config.yaml
d_expert: 128
balance_bias: true
router_bias: true
num_key_value_heads: 3
rope_theta: 1960.0
qk_norm: false
init_std_qkv: 0.0352
warmup_steps: 200
max_seq_len: 256
max_steps: 8431
Below are experts of layer 6 (counted from 0) of a mixture-of-experts language model. Rows are named router (the router's row for the expert) and show model dimensions 0-191. Each number is 128 + 24 x the weight over its row's rms, rounded and kept within 0 to 255.
Before each expert's rows: "comes after" lists some tokens at least twice as common just before its tokens as in all text; "comes before" lists some tokens at least twice as common just after its tokens as in all text. This comes from a sample of Wikipedia text that the model never trained on. Tokens count by the router's weight.

# expert 0
comes after: " |\n", "\n", "|", "===\n\n", " |\n\n", "|---|---|---|---|\n"
comes before: " ", " No", " Party", " Total", " Year", " Win"
router [124 112 117 106 149 163 136 115 138 104 117 112 141  80  92 122 129 153 126 120 134 159 167 105  91 161 127 129 147 138 122 132 117 123 114  92 173 169 132 129 122 109  89 171 115 117  63 135 104 120 103 124 126 116 184 133  90 140 113 100 181 131 159  99 181 121 168  96 161 151 109 124 109  82 102  92 114  98 132 119  90 133  72 160  91 135 126  86  92 175 206 114 122 125 123 130 112 169 120 119  86 126 113 156 103 142 131 159 102 113 131 146 121 154 128 144 126 137 118 110 129 112 128 130 145 119 132 118  91 133 129 152 175 184 129 110 129 127 122  97 168 111 112 122 137 123 146 139 108 132 100 148 133 139 129 171 131 110 120 115 124 147 132 105 156 169  87 108 101 127 134 100 149  87 107 122 111 164 143 150 140 114 136 144 109 127 124 135 144 119 126 117]

# expert 45
comes after: " to", ".", " he", " and", " He", " who"
comes before: " the", " to", " a", " his", " in", " on"
router [111 106 110 129 126 138 136 120 168 109 120 171 149 125 127 149 127 150  56  80 135 166 156 116 122 132 134 127 129 135 137  97 130 118 105 113 160 160 140 173 114 138  89 175 150 126 101 109 123 115 122 125 148 131 171 137 106 152 104 133 164 131 161 136 123 178 124 101 124 122 123  94 134  81 131 104 164 137 147 119 136 143  95 100 130 105 137 126 151 136 128 109 123 112 124 145 134 172 120 132  62 120 143 109 147 176 132 158  87 120 145 138 133 153 133 118 171 128 116  92  96 125  90 153 134 125  69 125  88 129 144 147 152 157 107 128 129 131 130 144 144 123  86 106 133 175 144 119 161 161 134 150  97 101 129 162 104 118 123 117  82 182  96 136 154 164  96 131  83 121 151 124 147  88 111 113  88 147 132 115 145 136 116 106 102 136 137 132  87  80 146 117]

# expert 8
comes after: "\n", "-", ")\n", ";\n", " A", " B"
comes before: ":", " Born", " Country", " Years", " Phylum", " Date"
router [134  95 108 110 114 117 116 158 157 121 115 113 122 117 112 146 144 172 150 104 153 161 155  93  78 165 122 118 148  94 133 128  92 130  69 118 131 167 119 145 130 115 120 138 159 171  94 120 122 119  96  95 141 104 129  91 100 147 135 147 138 110 152 103 130 150 121 101 147 112 108 122  96 121 116 114 140 154 163 136 132 133 155 102  57 136 147  87 108 123 186  79 129 112 111 148 106 129 130 119 113 123 140 135 124 168 116 171 140 153 152 136  98 102 109 145 155 136 118  85 109 143 101 137 150 105 121  97  99 169 148 154 132 115  92 132 158 121 145 137 126 124 140 126 162 130 177  99 110 144 117 145 100 134 143 150 131  92 139  99 132 136 150 119 145 131  99 112  59 129 132 139 154 104 104  88  77 133 121  99 115  94  76 152 152 101 127 120 106 118 149 170]

# expert 53
comes after: " ", ".", ",", " .", " (", " $"
comes before: " |", ".", "%", "0", "9", "5"
router [110 133 126 109 162 162 156 135 159 125 137 141 136 137 134 152  80 134 106 115 129 152 133 119 133 164  98 204 120 102  98 120  89 143  87 154 185 120 152 138  88 117  97 155 114 156 136 103 104 111 100 137 144  79 150  87  89 164 134  81 146  92 131  83 136 121 174 120 136 129 158 137 122  72  97 135 144 125 126  77 107 158 151 136 120 128 145 108  85 147 139 131 113  97 129 135  93 132 103 102 126 115 101 162 140 124 115 116 100 137 143 120 124 117 122 135 126 118 166 119 127 132  96 121 112 113 102 122 111 144 138 151 155 163 106 124 152 141 157  94 123 114 129 121 177 123 124 140 150 114 115 151 129 124 144 128  99  97 150  94 135 145 124 160 125 134 102 113 129 143 172 120 180  94 147 106 126 142 129 129 178 142 120 192  80 155 141 133 107 124 153 156]

# expert 49
comes after: "-", " by", " •", " such", " Country", "\n\n"
comes before: ":", "\n", " UTC", " zone", " \"", " The"
router [ 87 108 148 110 143 130 150 159 123 109 143 137 118 118  87 101 115 190 120 143 148 139 150 129 115 130 122 132 135 138 138 101 124  84  94 134 131 158 150 124 124 128  99  98 109 142 141 116 121 133 122 116 116 132 139  71  97 183  99 134 188 114 113 145 135 114 126  96 127 130 111 100  95 118  93 124 124 156 123 117  82 104 126  98 134 124 137 118 141 120 154 104 142 128  90 145 132 119 153 119 118 116 123 169  83 147 123 154  90 172  98 153 152 140  97 162 122 131 110 114 109 154 102 144 159 162 142 132 117 144 185 139 139 119 119 132 156 137 164 113 128  81  85 177 126 126 135 164 133 115 124 155  87  73 135 138  99  65 122  92 115 129 115  99 192 141 109 120 102  98 121 115 166 115 121 136 104 128 190  83 135  92 110 136 131 118 130 111 109 130 145 119]

# expert 48
comes after: " the", " The", "The", "'s", " their", " its"
comes before: " of", " was", " and", ".", "'s", ".\n\n"
router [120 116 137 102 160 173 136 138 150  80 159 166 110  98 124 103  81 134 138  72 123 110 159 104  99 121 122 137 106 167 124  74 156 142  90 114 122 137  98 115 168 122 116 118 118 140 124  89  85 107 104 123 131 109 128 108 125 149 103 126 124  92 153  93 131 116 159 127 115 109 125 115  80 109 105 139 158 157 123 122 130 176 105 109 146 133 157  80 123 107 173 117  97 161 107 128 140 106 136 119 122  98 121 136 114 157  96 145 148 159 124 123 164 139 119 177  95 121 126  95 122 132 110 136 156 165 102 119  90 123 116 174 123 134 114 123 160 110 130 122 141 112 131 142 136 117 140 163 138 151  98 119 108 144 113 102 128 122 140 118 136 134 104 125 117 173  82 103  89 115 132  87 171 113  95 122 120 188 168 133 174 106  89 113 127 100 154 111 112 110 108 166]

# expert 12
comes after: "′", "°", " (", " ", "19", "20"
comes before: "′", "″N", "°", ".", " ft", "″W"
router [123 141 184  95 127 115  94 161 161  99 134 115 125 104  92 159  96 138  96 109 139 151 101  54  85  96 103 138 104 152  88 114 119 134  78 107 161 155 118 152 110 132 131 138 103 127  83 122 115 117 118 115 116 104 106 131  86 148 107 111 171 139 135 117 163 144 191 124 160 102 132 125 138 134 104 115 120 131 100 114 118 122 108 131 116 155 133 102 147 164 139  90 117 139 136 146 133 139 140 143 118 116 145 167 137 133 125 139 112 184 113 135 119 123 142 122  77  77 128 108 121 178 102 150 137 135 102 116 123 137 137 101 133 153 106  97 167 123 176 150 125  81 129 125 151 132 144 116 104 132 123 118 110 129 102 153  87  83 140 111 134 156 133  99 149  97 131 180  95 103 103  98 157 115 138  97 112 128 146 141 144 124  97 111  98 136 109 144  99 103  90 149]

# expert 37
comes after: " |", ":", ";", " ", "==", " ·"
comes before: " |", " |\n", "\n", ":", ";", "==\n"
router [170 115 140 115 158 138 129 144 121 136 154 143 116 124  76 113 121 175 109 108 130 115 144  73  89 156 137 161 146 131  66  97 126 124 124 144 160 136 115 141 102 106 100 111  89  96 146 131 114 134 103 149 117  85 138 128  90 145 107 103 156 134 141  95 134  88 180 121 167 114  86  93 122  97 111 130 127 122  89 116  88 142 131 108  99 112 165  86 144 172 172 123 107 121 136 134 141 127 117 104 124 125  89 146 104 173  93 145 143 151 150 132 114 102 122 172 138 114 142 111 153 159  96 136 130 127  80  86 114 134 159 151 126 150  99 121 172 124 137 114 125 121 106 107 171 100 127 128 146 123  98  93  72 116 127 124  78 115 148 139 146 120 151 144 151 123 139 107  93 160 141 111 151 107 131 103 120 170 146 117 160  91 108 138 142 117 110 145 116 110 128 137]

# expert 35
comes after: " |", "|", ";", ":", " /", " –"
comes before: "1", "2", "3", "4", "0", " |\n"
router [147  99 161 114 125 146 149 117 129 113 114 146  94 142  94 150 117 122 109  98 155 126 120  82 121 122 110 121 153 143 148 127 123 127 116 128 134 150 116 162 110 118  82 139 131 136 128 117  64 132 125 106 144  88 160 129 117 153  90 106 125 117 155 136 125 124 146 124 127 160 152 107 120  81  92 121 132 199 130 127 106 163 113 121 114 139 194 131 104 157 160 116 127 117 124 143 127 132 100  67 111 115 134 172 131 113 142 118 123 150 147 159 115 154 104 127 153 108 146 113  82 139  87 123 164 143 108  94 151 135 118 150 148 134 104 120 150 115 124 148 155 102 130 101 149 125 119 134 138 134  54 115 108  98 123 118 108 152 171 148 107 160 118 140 177 139  99 115 108 130 165 132 126 103 117  66  80 143 195 122 161  86 136  95 144 131 121 122  87 110 142 116]

# expert 10
comes after: " ", ".", "–", " −", " +", "10"
comes before: " |", " |\n", ".", ";", "–", ")"
router [ 93 133 110 125 111 120  93 146 110  97 112 167 104 138 104 145 138 138  93  79 171 141 139  83  91 159 120 144 136 117  97 123 115 105 133 138 163 166 113 172 112 122 104 122 122 132 105 122 102 145 127 157 136  77 121 101 104 153 112 139 128 114 103  63 152 138 147 118  78 141 133 147  80  80 105 112 113 123 125  77 101 129 101 122 134 163 162  79 165 132 170 156 116  98 123 147 101 142  99 100 135 118 118 151 140 143 134 175 107 118 140 112 156 110 116 157 161  81 136 103 157 156  79 117 139 144  83 102  90 138 129 161 121 164 127 100 143 116 156  97 141 120 107 152 142 103 124 148 110 154 106 126 124 138 127 153 104 111 132 143 106 138 119 152 179 135  86 125 138 133 152 116 152  94 144 125 121 120 158 128 172 129 127 138 122 147 104 106  99 135 156 121]

# expert 56
comes after: " the", " The", " a", "The", " this", "'s"
comes before: " was", " of", ",", " in", ".", " is"
router [118  92 132 110 126 162 151 179 137  80 161 124 109 118 121 120 134 149 119 138 129 123 142 124 104 114 107 129 132 142  98 120 113 159 105 157 167 144 157 135 143 106 110 159 129 128 112 115  65  97 160  94 104 142 133  77 111 151 111 137 111 119 133  95 123 110 151 136 147 121 105 115 122  97 129 122 112 152 108 124  87 177 140 112 138 173 144 132 113 142 130 105  71 122 114 129 113 136 110 103 131 128 102 122 107 178 104 146 115 169 115 108 178 164 103 131 136 126 116 116 151 138 121 141 146 150 101 108 127 145 104 155 132 128  74 117 192 106 109 151 122 115  94 164 172 136 120 153 131 119  98  97 105 112 128 110  88 158 119 115 147 134 106 134 169 154 102 109 140  81 134  91 168 142  74 126 126 152 141 127 159  83  95 114  94 116 151 110 132 126 139 190]

# expert 36
comes after: "0", "1", "3", "2", "4", "5"
comes before: " The", " He", " In", " It", " This", " She"
router [139 136 124 161 151 147  94 110 184 141 128 160 113 121 106 100 133 155 143 151 134 132 144 100 109 120  50 125  83  94  71 111 146 125 105 133 145 114 127 115 139 129  99 133 140 146 137 116 103  98 130 127 118 106 172  92 107 138  94  85 120 106 121 120 142 127 120  87  79 152 155 115 101  88  92 134 150 163 106  69 114 174 118  74 116 155 116 124 135 141 146 119 110 111 120 170 111 143 121 117 132 112 138 133 135 171 136 157 138 125 147 140 110 157  83 115 147 137 114 113 121 142  91 147 120 172 109 133 129 109 190 122 150 153 112  88 130 151 129 120 126 114 168 140 187 115 164 126 117 126 158 119 120 107 132 130  94 122 146 137 114 136 106 140 131 130  98  81 131 107 143 123 142  92 113 113  95 115 151 140 143 121 131 126  81 158 143 121  68 137 133 157]

# expert 52
comes after: " was", " is", " be", " were", " and", " been"
comes before: " to", " of", " by", "ing", " for", " in"
router [123 129 116  98 118 169 110 126 171 104 135 176 149 147 153 130 114 137 130 143 137 135 177 131 117 136 116 140 142 129  64  74 104 133 107 143 165 135 150 146 148 119  88 142 121 146 124 139  94  78  94 162 102 117 181 121 101 122 125 121 113 129 158 151 142 111 180  99 133 139  91  89 101  67 104 129 143 106 118 112 147 170 130 113 102 114 157  93 103 120 164 114 101 132 105 149 135 132  95 119 111 103 125 184 165 132 117 154 132 164 108 122 119 123 108 131 147 114 146 102  97 155 122 136 135 136 104 125 111 140 143 171 142 141 117  62 160  96 122 126 180 123 148 137 169 130 157 120 136  97 117 163  98 127 130 137  99 107 140 126  94 159  90 156 153 170 126 120 122 117 129 123 119  96 120  93 108 182 106 115 129 130 112 145 130 142 152 105 120 101 142 134]

# expert 43
comes after: " to", " he", " and", " who", " also", " which"
comes before: " the", " a", " that", " to", " him", " his"
router [122 117 108 151 136 149  98 155 195  81 151 184 128  98  81 147 114 138 112 127 117 126 165 117 129 149 114 150 120 125 132  98 123 131 140 112 162 147 129 176 136 109 106 139 132 143 114 127 103  91 126 131 127 140 138 103 133 148 113 111 167 123 164 132  99 152 129 132 134  93 112 114 115  62 112 111 181 125 132 104 130 153 158  91 126 129 156 102 144 122 129 123  80 129 125 117 122 169  91 113  89 138 127 177 109 132 104 186 121 148 123 129 161 147 104 132 130 106 138  90 117 127  71 108 124 113  79 101  82 148 151 159 164 135 102 100 135  83 126 146 141  97 130 153 153 151 140 141 109 132 138 138 106 113 161 152 123 137 118 138 128 181 141 157 134 174 109  99 150  96 139 168 120  86 136 120 106 167 166 106 133 125 112 119 127 131 129 131  93 106 145 114]

# expert 46
comes after: " of", " United", " the", " New", " The", " South"
comes before: ",", " |", " (", "\n", "\"", " and"
router [ 89  83 114 109 152 130 113  93 147  64 182 124 107 140 131 144 120 169 103 112 126 128 134 120  96 132  96 137 118 149  93  98 139 136 130 115 163  97 145 131 105 126  87 134 101 152  90 169  88 111  84 127 118 130 113 125 104 193  69 154 172 127 153 118 139 156 193 134 135 158 113 116 105 108  92 120 123 150 125  87 116 152 102 117 123 114 151 135 129 130 154 121  93 150 111 144 146 133 149 105 127  92 118 134 121 124 130 105  96 131 159 133 185 167  90 149 122 121 134 120 115 151 147 156 143 128 127 100  97 173 145 139 132 163 129  97 151  85 138 124 142 112  86 130 133 115 159 158 154 140 104 128 131 120 155 124 110 137 117 102 139 136 122 129 145 146  88 111 101 147 143  96 160 116 110 104 132 159 150 111 136 128  78 106 145 132 153 117  87 138 153 163]

# expert 21
comes after: "'s", " his", " their", " the", " of", " a"
comes before: " of", ",", ".", " to", " and", " in"
router [109 123 126 101 137 193 149 152 148  66 141 143 125 126 121 148 126 142 132  90 145 173 163 125  86 126 135 145 131 160  75 101 162 121 110 119 141 149 134 126 157 113 106 139  76 156 115 137  81  94  98 141 102  83 147  93 108 137  98 146 118  96 131 121 118 104 182 157 159 142  88  81  72 108 123 114 134 128 134 116 119 161 136 131 121 142 166  76 130 112 143 102  67 121 103 146 126 129  85 118 118  68  88 132 110 147 121 175 106 163 134 104 152 134 104 138 142 108 115 104 137 131 129 134 145 145 123 111 131 114 132 158 117 126 107  92 129 115 145 160 149 122 123 129 157 129 129 131 137 114 131 121  95 147 163 145 116 148 150 103 113 141 143 102 158 182 100 150 112 149 145 130 143  88 105 104 114 134 146 116 163  96 102 125 122 122 125 131 126  95 120 159]

# expert 17
comes after: "20", "19", "18", "–", "17", "16"
comes before: "–", ",", " |", ")\n", ".\n\n", "\n"
router [138 116  99 108 143 146 145 144 145 105 154 176 112 110 116 104 129 193 134 109 135 146 102  89 122 141 121 153 113 171  99  95 117 135 121 116 160 141 147 154 106 122 101 114 115 148 102 137  47 127  97 114 120 140 143  76 120 169  97 140 144 111 140  96 156 157 179 131 134 158 136 115 101  83 110 109 142 128 156 105 118 131 119 105 120 138 128 131 103 132 139 129 125 152 148 128  96 180 136  88 125 119 106 123 129 184 135 130  91 151  98 138 176 135 124 121 116 146 160 132 149 128 129 143 128 160 117 141  98 136 130 118 124 138  92 141 189 130 140 110 123  34 111 109 142 122 173 185 130 107 122 149 119  89 111 157 119 128 126 134 145 128  91  99 161 151  89 132 120 132 141 123 150 106 142  84 123 120 127 114 129 129  97 101 136 130 148 122 113 132 133 166]

# expert 38
comes after: " w", " his", " h", " a", " f", " the"
comes before: " of", ",", " and", " who", "'s", "ing"
router [107 107  89 108 133 118 131 163 181  99 148 202 127 133 120 146 119 124 120 158 121 125 146 121 134 151 137 136 123 122 105 107 137 157  61 105 175 111 166 150 113 162  98 171 104 147 120 133  88  93 106 135 138  99 137 134  87 160 127 139 120 130 134 118 161 110 152 143 135 100  93 164 125 121  95  93 115 108 130 128  92 124 127 129  90 127 156 106  83 124 159 105  88 123 111 152 104 102 150 113 135 133 145 136 142 125 107 148 125 137 102 114 159 124 129 137 138 105 128  90 158 122  96 105 141 173  89 141 115 178 115 136 136 146 120 109 165 114 100 125 136 117 141 166 150 184 146 107 159 100 113 127 115  98 159 155 111 129 137 124 111 151 119 129 155 151 113  86  95 117 150  87 158 138 112 111 124 122 134 144 177 103 103 127 131 131 145 103 146 112  92 196]

# expert 20
comes after: " |", "|", ";", " Premier", " National", " League"
comes before: " |", " (", ";", " |\n", " Cup", " League"
router [ 83  77 126 144 114 162 125 155 127 127 145 116 128 148 115 116 109 111 127 110 157 129 131  97  99 162  92 142 136 132 113 136  92 144 133 145 133 131 112 127 118 103 107 161 101 146 132 101  92 132 117 108 123 145 154  96 110 159  98 105 158 115 162  70 125 111 164 109 124 137  82 128  91  89 123 126 137 154  92 113  60 137  95 148 119 123 153 119 118 145 146 136 131 105 124 151 103 177  96 117 151  62 132 139  99 131 154 119 117 160 152 121 131 148  97 135 161 139 125 159 100 114  86 155 173 102 103 108  90 143 140 169 177 140 113 104 160 111 158 114 144  94  96 153 132 109 119 147 137 158 146 122 136 121 112 167  96 114 132  80 124 152 165 173 150 171  81 115 123 149 156  99 140 126 121 121 138 129 160 128 154 119  91 108 115 139 125  98 132 132 142 129]

# expert 23
comes after: " ", " $", "10", "–", " (", "00"
comes before: "–", "th", "0", ",", ".", " million"
router [108 118 108 132 151 152 162 109 137  82 132 142 133  99  90  97 142 129 111  81 123 125 138 103 100 142 103 136  98 125 110 124 124 129  96 121 156 163 179 124 101 118 112 159 152 134 108 137 133  87 131 134 144 106 136  91 133 143 109 135 172 129 137 109 145 175 147  95 153  98 129 111 122  73 104 122 134 148 130  81 123 131 111  95 133 148 127 116  83 173 114 132 126 152 144 164  99 123  96  79 116 124 105 157 119 141 140 164 121 142 119 170 208 123 109 143 151 109 139 115 140 163 134 110 164 158  74 118 132 120 135 105 116 173  93  62 123  97 140 149 145 105 105 153 135 122 114 119 123 120  82 151  99 138 160 119 112 110 179 105 107 132 109 115 161 117 101 118 136 133 136 130 154  83 147 106 119 157 108 130 151 132 107 118 138 100 119 126  87 153 114 141]

# expert 33
comes after: " ", "–", "1", "0", "2", "3"
comes before: "20", "19", "0", "1", "10", "11"
router [150 139 123 157 132 151 150 111 120  77 130 127  95 114 131 111 113 181 131 117 126 135 132  89  95 147 136 175 106 156 109 106 124 129 114 101 129 148 114 153  98 122 108 148 139 137 101  91  86 110  99 134 112 132 164 111  76 138 138 105 111 120 127 133 129 103 148 132 134 136 124 153 105  92 147 118 132 175 111 102 114 130 126 114 104 148 152 125 103 147 141  91 146 119 133 139 102 173 115 114  59  64 114 144 133 162 102 128 124 187 142 133 158 149 133 165 146 112 156 105 144 124 113 139 142 118 113 133 105 174 158 116 164 165  92 109 143  89 123 137 102  80 144 158 125 123 113 119 118 111 120 150 121 135 140 173 138 135 146 103  86 155 130 142 149 128 103 102 113 121 188 100 124 139  99 115 105 116 188 127 136  77 103 129 117 138 131  56 113 125 141 126]

# expert 25
comes after: " was", " is", " be", " were", " are", " been"
comes before: " by", " in", " to", " as", " on", " for"
router [ 88 112 121 137 137 147 106 102 108  81 122 153 134 147  85 106 106 151 105 154 135 153 121 103  97 125 110 123  92 107  65 109 125 133 116 155 163 139 108 126 129 122 135 170 152 113  98 116 110  99 120 122 101 118 134 123  99 135 117 117 134 132 122 144 131 110 159  94 136 150 118  94 126  72 107 117 151 141 126 117 109 111 118  91 108 110 181 119 105 146 181 115 138 105 112 125 117 119  60 108  91 121 128 152 150 120 137 110 133 151  93 162 140 115 121 133 129 113  98 109 134 163  97 151 131 129  76 103 134 147 149 153 147 160 135 159 151  98 174 150 138 104 132 153 158 144 171 145 150 125 113 155  88  97 122 106 124 124 120 119 124 159 152 106 162 136 154 123  93 110 113 109 143 116 146 128 114 187 166 127 140 104 135 111  94 125 148  94  62  65 158 121]

# expert 18
comes after: "0", "1", "2", "3", "4", "5"
comes before: " ", " —", " +", " .", " −", " L"
router [125  90 123 125 132 152 145 107 142 110 113 116 126 136  84 117 135 116 125 119 153 119 134 129 105 150  85 117 109 111  78 119 141 126  65 125 125 128 136 147 112 115  97 149  86 165 137 140  76 100 102 108 141 119 115 108 107 144 115  97 149  77 148  79 105 123 131 120 119 144 113 147 115  59  91  63 122 131 133 130  93 122 105 116 112 162 126 108 142 138 151 128 109 132  94 131  41 159 117  79 135 135 102 158 126 142 129 146 118 133 118  99 143 147 128 175 119 139 133 111 154 127  69  99 175 128  99 125  90 166 139 119 162 159 103 139 140 128 111 135 153 103 130 145 152 158 160 144 163 162 115 129 117 107 123 170 124 106 130 126 103 117 143 158 150 164 107 102 129 150 177 103 163 131 143 129  95 144 146 110 157  99 113 143 125 110 134 123 119 126 116 120]

# expert 62
comes after: " |", " /", "0", " ft", " m", " mi"
comes before: "0", "2", "1", "°N", "3", "4"
router [ 93  90 140  90 127 157 153 187 150 116 173 124  87 101 101  88 127 161 106 148  84 171 131  60 123 145 144 152 145 132  88 125  78 131  90  90 175 145 139 146 136 132 130 107  98 111  95 124  92 121 147 132 140 138 133 127  99 153 117 116 140 107 117 133 147 107 175 107 103 151 149 114 115  70 103  74 134 141 146 128 119 128 147 131 128 169 163 123 115 166 146 123 117 106 154 121 111 128 111 111  87 113 156 121 114 171 113 141 126 146 126 123 122 107  88 140 123 120 141 113 159 137  78 169 128 167  86 121 139 139 160 141  98 160 144 102 137 111  97 122 132 123 152 131 136 158 128 126 137 113 139 122 131 102 125 126 118 107 171  77 127 127 127 129 131 144 159 133 113 129 157 103 156 104 112  97 110 132 162 109 154  69 141  97 115 130 136 121 111 110 126 161]